{
  "hidden_size": 192,
  "n_experts": 64,
  "d_shared_expert": 0,
  "hidden_act": "swiglu",
  "router_score": "sigmoid",
  "normalize_top_k": false,
  "vocab_size": 7255,
  "norm": "rmsnorm",
  "tie_word_embeddings": false,
  "beta1": 0.95,
  "max_steps": 12331
}
Below are experts of layer 5 (counted from 0) of a mixture-of-experts language model. Rows are named router (the router's row for the expert), gate (a neuron's input weights, with its number), up (a neuron's input weights, with its number), down (a neuron's output weights, with its number) and show model dimensions 0-63. Each number is 128 + 24 x the weight over its row's rms, rounded and kept within 0 to 255.
After each expert's rows: a language model's description of what the expert responds to. This comes from a sample of Wikipedia text that the model never trained on.

# expert 28
router [115 142 181 139 126 121 127 154 133 183 110 116  91 101 115 139 108 139 152 137 139 157 138 142 165 131 143 161 158  86 160 125 131 110 121 166 135  86 182 121  99 103 150 145 111 128 113  82 124 122 132 122 105 155 102 129 107 108  99 172  84 134 141 149]
gate0 [112 196 123 145 176  83 112 104  96 129 113  99 172 127  54 134 156 124 113 119 160 141  95 168 118 130 139 146 164 115 125 129 141 129  99 118 137  88 114 160 104 145 127 140 156 115 125 105 155 143 125 132 103 148  97 136 121 104 106 133 171  97 130 110]
up0 [172 113 129 143 147 155  94 104 109 127 113 103 140 137 171 126 124  76  96 143  85 126 129 121 128 123  93 142 120  79  85 124 106 151  91 124 145 116  75 154 128 126 141 139 129 134 140 111 141 107 144 132 138 114 107 127 116 107 161 120 118 136 127  69]
down0 [143 112 137 137 144 114 138 123 107 181 139 104  92 117 153 154 122 135 141 113 109  90 110 106  78 112 125 130 145 132  98 158 155 154  92 129 115 165  63 121 129 129  83 134 197 137  96 149 140 161 132 178 128 113 145 105 142 103 126 104 134  95 105 155]
gate1 [145 143  92 109 134 134 124 145 129 139 124  79 180 165 105 151 115  99 131  90 105 132 125 133 121 141  96  98 139 133 157  93 131 142 100 142  75 157 122 158 170 130 138  96 156 151 136  99  90 104  91 133 157 104 152 125  91 146 148 148 158 119 131 142]
up1 [146 121 175 129  89 160 148 137  92 102 132 131 145 115 124 150 165 147 131 110 130  85 105 149 128 122 152  97 137 125 140 136 127 107 145 128  39  93 153 161 118 146 145 106 106 127 144 114 124 116 144  68 124 120 162 149 128 128 120 147 132 108 166 168]
down1 [128 163 114 179 114 101 159 117 142  73  97 124 147 147 156 138 153 173 143 104 103 135 134 141 151 150 145 131 102 113 119 118 149 141  98 107 117 125 163 130 135  94 109 156 116 123 109 144 119  80 119  92  93  95 110 116 109 123 144 122 136 107 121 109]
It responds to: Single capital letter pieces starting a split proper name, mostly places and teams, such as Brands H-atch, V-ermilion, Waldhof.

# expert 5
router [104 121 188 134 111 124 139 142 140 101 145 133 136 105 140 129 129 134 158 139 109 147 125 116 112 184 168 148 118 131 112 147 128 179 140 140 139 145 157 174  90 110 127 128 114 157 116 126 156 130 103 172 145 149 140 140 110 115 106 134 119 130 129 106]
gate0 [ 67 126 113 123  91 129  94 135 184  93 110 152 125 144  98 119 133 135 140 107 118 130 132 138 119 139 144 139 128 150  85 106 112 159 108 148 131 190 143 163 132 125 149 141 166  79 164 136 136 114 113 128 122 136 118  97  77 123 112 132  93 171 101 134]
up0 [100 112 129 104 147 120 133 138 148 138 162 155 148 187 171 129 136 114 164 154 122 148  87 107 151 158  84 110 109  87 105 100 158 149 134 124 167 137 112 130 148 152 100 149 116 132 124 153 130 139 163 106 135  66 134 114  88 117 143 144 136 142 114 132]
down0 [115 120 140  93 107 127 129  95 112 181 118 109 137 144 140 132 137 149 150 143 125 142  97 144 125 131 111 116 129 149 128 156 137 153 179 133 111 148 137 116 124 139 135 127 102 143 129 136 134 142 112 183 185 120 144 173 101 164 141 131 161  98  97 115]
gate1 [150 111 140 144 138  93 117 130 128  99 145 151 156 131 154 122  79 126 117 132 111 131 100 119 161 148 117 139 142 124 143 133 106 139 143 104 122  80 101  96 158 124 149 146 141  92 126 152 161 135 120 152 134 155 150 120  84 122 117 102 138 121  94 138]
up1 [121 126 126  91 129 150 169  65 137 138 121 128 154 120 136 143 120 137 126  92 138 125 129 112 136 118 154 107 138 108 144 139 133 132 100 135  95 131 118 131 122 141 134 153 131 172 144 182 111  98 128  85 122 121 140 149 148 114 110 146  96 164 111  70]
down1 [137 143  83 167 140 138  69 112 146 136 127 142  81 101 132 174 154 135 103 125 166 159 110 112  82 142 158 141 122 134 124 146 182 136  97 117 157  82  91 148 142 148 114 170 148 175 144 155  83 160 109  89  96 130 146 126 105 118 139 140 129 100 153 108]
It responds to: Main verbs and verb endings taking an object or clause, often after a subject or to, such as sees, provides, confirmed, won.

# expert 11
router [150 125 179 124 114 123 111 119 112 150 142 100 150 133 142 187  84 141 133 114 156 134 104 111 133 102  96 128 120 152 133 153 107 158 148  86 155 122 185 144 107 118 117 124 129 170 109 125 150 165 107 144 129 120 132 125 114 104  59 102 137 105 142 155]
gate1 [145 117 133  94 106 142 130 104  76 111 161 117 173 150 125 120 107 128 113 111 120 105 151 137 145  96  92  87 154 152 156 111 128 140 158  92 149 115 147 137 153 125 150 108 145 109 122 161 102 136 120 155 100 105 118 103 138 109  98 143 107 143 125 122]
up1 [114  88 124 203 131 104 186 110 131 142 119 145 147 187 117 107 133 133 142  86 133  78  76 128 154 130 124 115 134 123 161 137 124 132 108 123 157 109 134 106 136 160 138  63 125 155 137  83 110 129 109 151 140 124  76 116 151 120 139 135 170 110 184 104]
down1 [ 93 125 109 177 137 148 137  96 153 161 138 150  95  75 169 126 132 143 155 108 102  89 147 100  84 116 130 124 199 131 139 118  84 102 134 114 161 130 146  96 163 137 154 139 155  55 137 104  92 125 138 104 124 131 138 115  89 147 163  88 109 115 131  91]
gate2 [151 156 127 112 111 129 150  95 172 120 103 134 185 107 125 166 169 144 139 120 161 142  97 155 144 114 121  98 102 159 157 105 116 121 117  80 167 110  80 179 133 117 114 135 171 157 150 117 138 121 101 106 112 167 149 148 136 114 132 106 159 124  81 138]
up2 [120 139 104 117 122 173 118 123 148 130 102 139 127 134 106  91 108 131  91 146 141 120 130 101 147 130 125 127 140 122 113 160 111  97 152  99 127 137 155 148 118 153 106 159 106 140 102 161 123 118 143 108 130 117  65  89 101  97 107 105  89 118 171 135]
down2 [124 124 156 134 169 134 136 143 139 140 142 107 130 120 133 170 164 137 153 149 132 125  91 160 149 103 135 127 119 116 128 146 140 119 118 120  74 138 171 129 127 124  95 132  92 165 150 144  95 127 176 169 181 135 145 103 111 139 105 120  64 108 143 136]
It responds to: Leading digits of years and numbers in tables and dates (the 2 in 2013, 1 in 1982), plus short mid-word pieces like al, ur, ar.

# expert 30
router [105 126 190 100 151 152 126 133 154 135 128  84  68 116 141 165 112 160 149 132 116 118 125 122 170 165 115 100 134  72 166 150 132 109 164  93 105 119 164 127 121 108 101 161  91 141 110 127 142 164  87 105  97 149 145 141  97 119 120 127 117 120 141 109]
gate1 [128 155 110 169  98 138 126 151 111  86 131 124  97 128 144 130 156 152 122 131 119 129 139 141 120 163 123 127  83 118 114  97 141 129 147  97 101 169 123 132 165 123 116 124 154 168  78 102 154 168 119  97 118 140 146  87  77 144 135 101  98 115 158 140]
up1 [129 157 140 110 171 120 148  96 113 145 122 117 134 143 106 122 107 111 131 139 160 131  97 182  91 179 104 151 134 173 122 103 113 110 148 104 150 145 194 137 144 108 163 118 148 141 122 177 164 152 127 121 160 106 115 130 117  84 119  91  95 132 124 115]
down1 [169 136 152 136 112 142 105 172 120 111 138 107 126 112 105  96 130 170 142 106 118 105 126 129  90 171 154 138 114 171 176 147 139 157 119 127 141 122 103 148 125  94 109  94 134  84 132 121 139 116 129 113 153 133 133 135 148  86 154 135 150 175 134 130]
gate2 [124 143 136 104 185 138 144 118 138 126 101 163 136 118 157 141  94 137 167 107 143 169 145 122 153 117 175 103 147 138 127 116 132 149  68 170  91 116 110 142 123 112  87  67 149 121 108 155 113  97  98  96 152 107 162  82 114 143 125 114 150 130 157 119]
up2 [ 98 103  94 101 143 124 153 174  95 101 146  93  85 157 154 108  86 175 160  96 121 146 121 109 141  95 116 107 139 111 178 130 129 112 108 157 142 132 150 124 128 124 118 140 135 130 137 117 108 143 122 160 140 140 129 172 156 165 156 146 164 132 153  88]
down2 [ 50 135 120 127 145 135 116 132 118 129 107 117 101 104 133 154 105 166 137 143 113 150 134 106 109 132 113 152 119 101 143 132 148 139  72  99 138 158 125  79 114 147 118  99 123 167 159 164 111 111 167 132  90 114 106 122 136 156 109 105 137 127 116 121]
It responds to: Digits and percent signs in election and sports tables, plus middle syllables of words, such as festivities, Cuernavaca, banjo.

# expert 12
router [136 121 153 107 113 158 125 125 140 138 131 163  99 113  93 126 139 132 155 151 114 123 141 140 146 169 144 108  93 133 138 140 153 155 147 125 111 150 118 150 123  96 132 136 141 144 118  98 122 156 134 127 117 141 118 132 134  99 108 141  79 132 129 139]
gate0 [132 140 122 152 125 109 147 127 141 107 126 172 141  99 174 127 136 162 102 103 144 151 157 127 136 102 135 170 122 118 192 106 132 146 110  99 174 138 131 163  95 102 138 107 161 131 126 101 136 128 119 143  88  78 121 144 138  93  94 132 112 126 160 142]
up0 [129 151 116 175 159 117 169  79 132 101 107 173 137 136 143 143 112 128 112 113  99 157 147 125 135 109 155 119 124  72 119 112 155 110 118  93 150  96 111 196 105  87  67 110 136 136 134 108 123 170 129 123 140 116 105 129 148 162  80 138 104 124 140 134]
down0 [ 95 131 124 133 110 123 131 102  60 110 159 120 110 141 132 134 114 111  88 140 130 115 138 146 129 121 146 113 122 114 129 102 130  94 129 140 145 135 135 105 138  93 168 147 138  84  93 116 139 101 174 137 124  57 143 147 167 125 146 127 168 171 140 113]
gate1 [171 126  99 160 136 117  61 121 157 162 155 150  98  91 173 165 127 133  85 125 151  92 100  99 130 136 179 136 157 109 107 135 158 147 146 120 124 144 126 150  92 115 133 122  91 151  96 129 139 151 120 110 127 115 160 142 152 118  85 109 102 144 119 131]
up1 [129 126 128 129 149 113 115 122 144 146 137 148 120  98 134 115 159 127 117  94 134  65 119 149 108 143 174  89 119 138 104 117 136 143 137 104  92 124 108 143 106 114 149 121 107 156 171  74  99 119 109 132 157 144  65 102 170 102 167  98 141 181 123 159]
down1 [105  84  80 113 123  96 113 148 108 107 114 102 117 123 147 131 139 103 115 154  86 145 111 122 168 126 183 117 143 135  90 117 139 134 135 117  83  80 162 174 137  97 121 131 158 145 126 118 144 111 164 126 180 159 148 132 113  98 114 110 107 107 166 154]
It responds to: Middle pieces of unusual names and foreign words, plus en dashes, apostrophes and odd byte characters, such as Ezekiel, Nădălbești, Havilland.

# expert 58
router [123 114 158 109 120 146 126 149 152 157 117 114 120 105 122 145 116 111 141 126 139 146 132 100 138 141 116 117 145  90 109 187 115 155 142 122 145 129 160 148  79 106  90 139 129 153 106 122 139 138  94 151  90 152 141  93 106 104 112 133 146 118 111 127]
gate0 [139 150 153 110 102  74  81 129 126 164 194 123 129 129 135 137 106 118 144 131 135  57 127 123 145 137 112 157 118 142 167 139 118 117 157  56 122 138 118  92  96 115  98 118 135 115 149 181 143 110 123 143 149 146 106 110 127 137 159 164 127 159 140 101]
up0 [148 138 126  83 111 134 146 179 104 207 145 112 141 141 146 144 134 124 144 140 132 121 130 129 137 147 132 112 118 166 114 106 131 169 101 143  97 152  77 135 139 134 121 122 139 146 169 146 159 156  96 123 153 120 153 125 132  98 153 120 138 117 118 117]
down0 [122 125 152 134 117 145 142 164 130  88  97 143 148 129 123 128 124 118 136 176 140 126 135 165 140 130 116  82  90 114 141 174  93 114 115 122  97 147 123 162 112 150 104 139 130 123 141  94 132 114 118 149 135  78 133 116 149 131 143 144  69 122 116 115]
gate1 [ 94 104 131 117 113 130 151 121  91  71 138 126 150 153 115 139 168 120 107 126 132 129 133 118 141 119 111 124 141 133 175 124 127 113 190 139 144 169 104 122 150 137 140 142  80 122 105 153 130 119 136 101  96 141 127 113 136 149 126 108 143 106 119 152]
up1 [ 79 136 123 130 153 161 141 129 123  95  92 132 159 156 145 130 152  94 150 109 172 124 158 135 146 128 121 128  96  69 108 109 123 120 114 123 125 107 189  80 143 136 160 134 149 103 116  88 132 130 120 147 137 116  85 127 137 141 153 119 138 128 143 158]
down1 [139  97 124 148 121 145 138 127 111 118 103 132 136 170 120  78 143 101  88 103 129 117 119 113 140 191 129  79 123 122 104 162 174 140 133 120  91 150 146  98 161 143 146 144 128 123 150 105 171 154 119 147 136  85 113 162  98 135 143 151 130 130 125 136]
It responds to: Periods, including after quotes or parentheses, ending prose sentences, typically after a noun or year, e.g. in 2020. He....

# expert 0
router [110 123 169 130 116 133  93 139 108 149 145 153 122 112 122 148 133 148 153 121 102 155 137 106 141 172 115 116 104  98 111 155 128 196 131 153 110 162 131 105 112 117 101 128 135 125  81 116 142 174 133 123 106 133 155 140 141  98 142 144 108 124 150 120]
gate0 [ 80 134 137  92 133 134 115 177 126 128 149 137 100 114 126 141 109 153 122 125 115 120 160 103 124 107 129 119 107 142 122 157 137 159 115 141  86 116 125 160  86 104 116 122 108 136 131 135 151 121  83 135 134 167 120 161  83 119 142 126 104 164 113 113]
up0 [107 128 138  83 163 171  84 110 111  89 144 117 132 142 106 130 109 137 144 129 108 164 143  98 130 127  83 103 131  64 104 131 113 139 135 135 100 138 119 131 108 135 128 163 121 167 116 152 129 120  88 137 131 142 117 146 101  83 133 111 120 133  94  94]
down0 [ 91 120 127 167 122 125 118 105  86 158 179 118 106 129 111 122 135 133  88 128  70 140 136 159 142 133 106 111 144 140 130 117 131 129 143 132  91 106 134 120 116  91  95  99 108 104 138 136 122  87 145 135 122 122 119 117 179 113 117 100 158 124 122 144]
gate1 [120 148 145 115 160 100 157 134 102  96 139  86 193 151  83 157 159 129 126 113 109 113 167 140 164 133 129 145  92 154 124 129 115 149 146 137 109 142 132 110 137 142  93 126 156 133 138 107 119 132 137 128 144 114 146 102 121 133 138 187 112 134 100 121]
up1 [ 88 113  98 136 177 185 100 172 105 125 135  39 173 157 137 125 117 167 141 161 126 146 129 151 133 121 131 118 126 104 113  89  97 117 129 117 124 140 139 126 154 151 127 149 167 141  99  84  94 129 112 176 151  87 134 128 115  75  95 116 139 120 128 129]
down1 [106 118 118 135 125 121  87 135 136 125  51  70 132 118 135  95  91 148 106 160 161 111 110 110  89 110 146 117 122 140 132 128  90 171 113  83 136 136  99 136 144 128 188 130  83 125 118 123  96 129 108 124 133 127 137  90  72 128 100 138 149 147 147 104]
It responds to: Past-tense and participle verbs of life events after he/was/also, often word-final pieces, such as worked, graduated, moved, born, known, immigrated.

# expert 54
router [137 162 179  99 121 156 116 135 178 146 109  98 115 121 134 153 114 145 111 119 141 153 142  96 134 110 104 150 137 121 135 143 133 187 143 120 140 155 124 147  89  94 137 137 124 152  94 141 131 186 119 109  91 160 104 111 110 106 122 154  98 124 147 111]
gate0 [151 162 162 165 122 105 125 156 138 140 147 168 149 129 150 141 110 130 103  93 119 140 146 128 149 128 168 145 167 183 195 130 137 149 145 190 146 144 119 123  71 116 100 164 120 124 121 129 106 105 133 112 106 142 120 124 128 139 157  90 121 169 119 124]
up0 [108 117  70 146 177 156 152 159 124 133 155  80  93 120 112 114 128 128 156 107 126 106  98 143 131 115 173 145 168  91 134 141 168 108 142 125 154 112 160 125 154 155 109 105 124 106 140 127 155 144 118 166 126 143 145 161 139 140  99  80 129  98 138 158]
down0 [130 147 128 115 159 118 150 117 133 161 115 191 136 109 153 117 109 141 154 153 152 119 139 113 148 163 134 110 123 167 129 113 103 110  80 150 161 174 128 133 125 131  92 126 114 104 119 125 146 123 127 126 126 129 173 175  91 114 140 124 101 107 161 114]
gate1 [138 125 114 166 142 163 142 146  66 150 120 136 110 102 144 122 113 175  90 158 148 163 162  97  85 124 117 109 137 138 117 124 127 121 145 161 103 149 113 116 146  84 125 149 111 108 139  81 125 144 113  94 121 132 171 143  84 142 130 154  84 143 107 103]
up1 [118 125 120 117 143 101 146 133 114 116 180 132  92 140 104 120 109  92 135 137 101 127  95 142  92 111 137 128 120  98 132 138 131  87 135 105 184 134  81  66 150 158 129 111 140 109 132 132  85 145 142 122 143 118 122 174 142 111 134 152  79 127 146 115]
down1 [139 135  76 143 109 158  69 142 153 140 135  95 152 105 132 122 130 146 118 167 124 143 158 120 131 162 160 131 129 124 147 103 174 133  91 129 124 109  93 134 110 129 125 188 106 122  94 113 148 134 116 166 118 117 166 108 124 145 169 143 108 107 158 133]
It responds to: Line breaks ending paragraphs and the == or === marks closing wiki section headings, such as History ==, Heritage listing ==.

# expert 33
router [132 115 165 131 112 163 133 122 153 122 121  97 126 137 153 179 132 128 153 104 125 167 116 109 156  97 121 106 136 126  91 157 142 117 126 127 131 158 122 175 128 134 156 105  78 147 127  83 120 142 135 163 115 164 129 117 106  95 106 134 169 151 158 124]
gate0 [160 114 134 124  86  67 146 106 151 145 130 153 144 112 113 131 149 103 132 143 155 117 114 141 192 167 146 119  97 125 107 127 120 101 133 109 112 154 130 125 124 155 133 135  88 113 137 158 111 151 112 110 118 108 144 109  97 100 150 159  77 147 119 141]
up0 [123 106 188  91 137 160 106 116 130 116 138  62 133 102 106 141 131 115  70 106 153 139 150  83  80  85 112 132 165 116 112  72 107 111 130 160 131 117 149 153 121 115 113 128 149 115  89 129 177 134 102 129 153 104  90 126 164 114  80 137  92 136 135  92]
down0 [137 148 170 126  91 125 147 172 156 127 160 177  90 124 156 104 139 141 143 146 111 174 100  99 128 137 143 139 109 110 133 157 158  98 181 120 149 142 157 150  98 158 142 137 140 148  93 118 139 134 116 142 172 139 142 142 112 107 105 152  98  96 145  92]
gate1 [167  93 119 154 151 133 110 133 103 130 131 106  95 145 132 123 126 164 143 137 115 136 168 123 131 130  78 119 111 107 136 158 100 119 115 158 188 118 157 110 159 152 155  75 146 121 118 135 132 134 121 120 135 153 158 118 110 157 111 150 106 144 122 124]
up1 [123 126  90 119 144 131 144 133 135 139 103 161 170 105 128 148 121 154 154 109  81 116 127 146 127 159 134 124 114 141 138  81  66 125 165 137 110  76 139 119 124 121 126 118 171 119 156 145 138 130 172 133 104 122 123  98 101 127 141 112 117 110 115 166]
down1 [108 112  99 127 167 150 138  64 119 120 116  40  93 119 100 136 119 152 151 104 108 200 128 124 165 173 106 129 108 141 151 101 127 150 113 112 110 130 120 125  95 103 105 151 120 115 132 148 162 154 101 121 140 133 135 133 115  98 107  94  94 108 108 150]
It responds to: Early syllables inside less common words and names, often before Latin-like endings: Gucci, Moluccas, simultaneously, posthumously.

# expert 20
router [115 131 171  90 113 152 133 127 115 178 169 123  74 125 125 188 121  87 145  85 142 135 135 120 139 139 118 132 124 118 155 138 142 162 164 104 113 120 146 192 121  87 135 109 142 180 110 119 141 148 120 130 127 172 120 131 131 121 153 142 108 145 143 138]
gate0 [138 120 125 132 144 134 126 174 120  73 136 137 115 126 140 120 130 151 146 105 168 117 105 135 168 115 138 138 150 128 135 137 146 132 105 117 137 149 131 128 101 139 145 136 113 146 116 104 108 127 135 134 155 102 123 134 121 155 103 108 175 130 106 127]
up0 [120 115 134 134 137  99 129 143  82 118 132 101 120 145 125 107 155  96 163 105  97 112  90 111 131 115 138 130 143 107 150 106 123 128 143 141 119 116 101 137 108 137 124 121 142 175  74 110  96 127 102 103 179  85  87 121 111 125  98 119 149 149 123 129]
down0 [136 128 148 117 151 110 142 128 104 123 124 110 117 105 120  79 143 114 147 136 139 170 125 144 117 145  90  93 142 174 117 149  87 126  96 116  91 123 123 175  92 123 143  80 135 152 130 159 135 150 136  82 107 128  78 147 119  94 100 100 129 132 143 160]
gate1 [100 147 134  95  98 105 149 125 148 125 137 117 132 113 119 170 136 126 166 122 132 125 139  75 137 136 129 116 123 151 124 205 122 151 164 102 146 113 105 152  84 132 115 125  93 110 141 149 140 149  94 111 140 162 132 137 131 134 162 143 141 173 153  75]
up1 [165 145 133 121 109 100 128 124 113 160 116 126 107 143 103 169 128 155 112 113 174 135 128 111 141 137 144 137 101  75 147 145 147 130 138 151 123 106 130 124 107 166 131  87 108 120 137 143 177 168 108 154 116 189 137 139  89 117 133 146  92 123 151 132]
down1 [121 122 136 107 119 107 111 119 142 135 117  85 152 129 138 102 151 107 153  84 114 119 140 136 118 127 144 117 132  93 126 103  99 146 128 143 109 153 123 113 130 165 132 128  80  84 100 140 130 165 102 119 110 130 155 144 185 138 136 147 153 186 164 155]
It responds to: Inner syllables of foreign names and words, often in tables, plus some odd punctuation, such as Dr-am-an, Yuw-on-o, it-al-ics.

# expert 46
router [118 123 139 141 137 124  99 158 117 108 132 116 153 130 113 202  90 147 173 100 154 117 141 113 125 129 130 146 120 138 120 162 146 140 109  87 123 128 172 112 117  76 111 120 141 111 100 166 104 114 101 162  97 170 145 155 113  99 136 111 133 154 135 114]
gate1 [162 115 133 138 119 129 113 116 126 120  95 136 160 136 134 140 134 127 144 105 104 162 140  79 112 128 134 116 116 137  78  92 143  92  40 145 167 102 159 127 127 111 121 134 137 113 124 138 129 147  73 149 130 150  98 122 136 129 122 121 105 152 125 139]
up1 [116 105 128 115 113 133 135 166 112 126 138 116  79 115  95  99 128 127 174  90 102 163 102 123 140 105 129 146 153 122 152 135 171 136 143  85 124 149  97 150 120 164 103 151 139 159 120 106  99 112 163 188 123 138  69 125 134  88 126 130 138 134 129 138]
down1 [ 97 172 145 145 147 139 116 156 151 105 148 118 161 116 112 123 121 116 168 133 151 117 129 127 132 141 114  69 142 132 139 114 118 122 100 118 151 134 144 154 112 170  69 117 120 143 101 127 120 113 134 113  89 120 164 163 123 132 103 109 122 170 133 148]
gate2 [137 132 120 139  82 116 151 165 136 105  98 114 165 186 142 170  90 133 106 143 130 138  99 129 161 112  98 118 118 137  71 121  90 111 138  98 108 141 161 176 153 158 160 169 118 119 160 121 103 120 138 107 104 138 128 113  99 113  80  75 144 138 151 119]
up2 [148  95 119 147 108 147 146 121 112 143 101 102 110 158 132 182 149 154 121  74 153 100 137 128 102 104 108 141 129 128  98  80 125 126 111  82 152 134 134 151 115 118 171 107 132 152 138 135 122 103 147 156 145 106  86 103  97 123 133 115 128 130 111 139]
down2 [141 123 127  96  83 119 148 137 121 123 128 101 132 136 126 133 128 140 123 164  63 143 183 171 129 110 147 107 108 124 101  86 158 140  98 119  75 114 125  85 142 135 129 111 171 121 121 111 127 145 120 100  94 134 180 131 142 114 116 150 138 135 148 130]
It responds to: Middle or final digits of years, scores and measurements, plus odd fragments, e.g. 2009, 400m, early 2000s, Year | in tables.

# expert 8
router [112 140 145 129 153 137  95 173 141 156 121 132 132 114 126 139 111 121 106 113 142 148 132  96 134 130 116 125 142 124 128 149 117 180 119 116 122 188 163 150 138 123 125 127 114 131 108 134 138 141 134 144 114 160 131 116 128  79  99 111  82 167 139 161]
gate1 [135 123 136 171 152 144 110  96 117 135 111  90  99 139 133 140 106 153 136 139 163 168 138 109 127 124 131 169 121 178 147 168 127 177 123 153 109 168 134 112  93 140 131 114 144 158 125 122 118 129 118  88 117 120 169 173 122 123 126 108 123 127  76 169]
up1 [147 134 107 100 134 133 155 141 141 109 149 112 119 120 114 135 161 100 133 134 109 110 182 184 166 136 144  69 125  89 141  91 147 105 118 154 169 129 136 122 113 115 118 100 106 127 124 150 138 137 121 145 130 141 127 122 120 121 147 126 149 114 173  95]
down1 [155  79 135 125 152 103 148 184 153 142 129 135 124 156 117 151  80 136 126 139 136 105  81  94 116 129 135 142 107 144 139 112 175 152 179 150 100  94 101 135 102 147 138 130 150 133 117 140 129 132 113 123 153 132 170 154 100 131 144 157 108 148 144 116]
gate2 [183 134 140 140 112 151 118 127 116 163 149 112 144 114 151 148 123 136 119 139 150 132  95 158 132 113 136 150 136 124 125 103 124 143 146 104 111 120 115 152  91  93 124 159 187 139 127 109 124 140 100 141 184 140 158 118 149 107 111 115  95 113 136 126]
up2 [134 101 128  85 129 146 135  88 138 122 126 166 144 135 103 133 100 103  88 135 104 173 155 150 122 143 112  89 109 123 142 133 144 109  81 148 112 120 124 165  87  81 129 153 105 139 139 126 134 133 150 122 109 180 157 119 108 157 121  95 115 117 131  99]
down2 [115 114 111 126 114 147  84  89 139 132 125 179 106 124 182 104 143  85 123 124 156 140 140 111 115 126  96 106 159 118 153 134 132 145  76 118 160 122 122 124  98 187 138 137 142 141 136 174 148 117 126 100 158 131 170 139 103  95 106 117 161 171 158 139]
It responds to: Articles and determiners opening noun phrases, especially appositives or sentence starts, such as the headquarters, a distraught, Another, former.

# expert 21
router [125 159 152 122 129 153  83 171 102 122 143 131 145  96 155 174 144 139 140 119 148 155 137 108 109 146 102 134 136 115 113 144 112 177 135 134 130 140 161 133 135  91 120 106 137 132 102 104 146 143 129  91 118 142 164 120 126 102  84 142  62 135  87 158]
gate1 [135 156 134  99 132 153  95 130 131 101  88 168 107  79 105 149 164 126 109 141 153 186 121  58 136 110 105 152 110 126 125 148 146 105 144 140 168 139 151 125 149 136 145 119 156  91 129 179 114 126  94 113 109  80 162 142 163 133  93 110  79 138 111  99]
up1 [146 169 125 132 121 161 131  92 114 145 123 120 145 131  85 134 110 104 164 151 143 190 120 135 114 113 129 121 143 105 134 122 106  93 130 115 162 148 106 117 141 112 165 106 137 115 136 106 192 130 118 130 130 128 146 156 121 105  82 120 163 146 132 135]
down1 [115 137 106  96 107 140  74 154 150  69 141 150 125  83 140 160 106  81 124 129 154 153 140 144 131 115 115 168 131 151 104 137 147 145 124 110 152 135 136 137 133 147 128 148  99 132 138 194 135 156 108 152 147 145  96 161 103 129 130 159 177 162 121 113]
gate2 [114 118 114 122  78 119 133 139 166  82 155 144  98 150 128 144 153 125 129 117 159 136 120 103 116 140 102 139 117 123 140 159 119 145 145 106 148 151 110 121 151 133  66 111 122 159 169 119 100 148 132 140 143 182 134  92 131 121 174 137 114 130 132 123]
up2 [116 145 123 144  94 141 116  91 162 117 109 191 158 147 156 123 179 134 143  85 123 118 123 135 107 118 110 129 151 110 145 101 108 154 111 144 141 123 149 120 153 146 151 124 145 112 118 126 148 148 142 110 139 145 109  94 119  84 105 155 162 151 109 161]
down2 [157 101 140 101 112 135 126  89 165 102 143 136 148 116 138 123 139 127 113 122 112 110 163 144 128  87 109 115 129 150 109 120 125 141 125 109 130 112  72 138 162 118 126 141 136  63 167 112 128 164  99 133 157 128 139  69  75 121 125 102 123 182 151 155]
It responds to: The or its before a name or title, after named, titled, known as, with; also = heading marks: named the John J. Burke.

# expert 50
router [112 129 159 121 120 133 110 157 136 143 138 150 110  90 114 134 126 142 126 112 163 131 125 133 130 125 145 129 105 111 143 169 148 154 155 102  91 146 150 125 132 100  97 134 139 138 101 132 138 151 111 125 148 193 146 108 152 132 149 116 103 151 130 141]
gate1 [165 117 155  99 113 137 137 135 144 121  98 155 148 162 135 126 135 145 145 112 102 125 150 115 164 106 135 129 123 135 137 164 109  87 121  69  77 138 132 165 151 113  79 143 154 112 131 119 148  91  87 148 153 161 145 102 149 120 130 112  82 165  77 149]
up1 [115 129 144 144 104 150 139 105 135 116  92 112 135  92  91 150 107 155 114 132 113 182  91 100 143 146 126 139 111  60  74 121 175 131 100  99  99  97 148 115 100  87 139 137 116 138 123 134 135 149  94 103 160 135 136 112 144  92 122 158 124 124 151 118]
down1 [178 136 133 118 130 120 134 149 102  88 135 113 111 111  95 140 122 135 130 109  99 158 165 131 151 116 132 135 114 144 125 106 112 101 112 106 132 147 140  84 111 164  73 153 118 125 139 169 135  97 125 118 122 140 145 127 131 116 158  81 144 162 153 154]
gate2 [ 74 130 157 142 139 156 135 161 166 127 152 121 175 128  97 130 162 120 173 161 117  81 139 127 164 104 147 122 159  74 121  85 154 123  94  98 102 136 161 111 128  95 124  93 116 134 128 122 112  91 114 127 175 136 129 131 176 150 126 158 109 123 126 151]
up2 [117 105 147 151 130 148 157 133 141 113 144 120 184  83 110 144 155 124 162 124 107 103 146 137 146 121 154 120 148  99 143  86 163 125  96  72  98 120 113 141 135 122 128 118  96 169 138 122 118 138 138 124 163 140 164 120 142 149 137 176 114 125 139 149]
down2 [115 155  97  84 146 132 129 134 169 169 110 107 127 150 107 136 138 112 132 146 135 101 120  97 171 110 123 129  79 108 112 125 148 121 102 110 117 154 131 124 171 136 156 132 127 121 106 155 108 153 121  96 149 129 159 104 131 155 138 131 148 130 133 136]
It responds to: The 0 after 2 in years like 2019, 2006, 2022, plus section headings like Career and Early.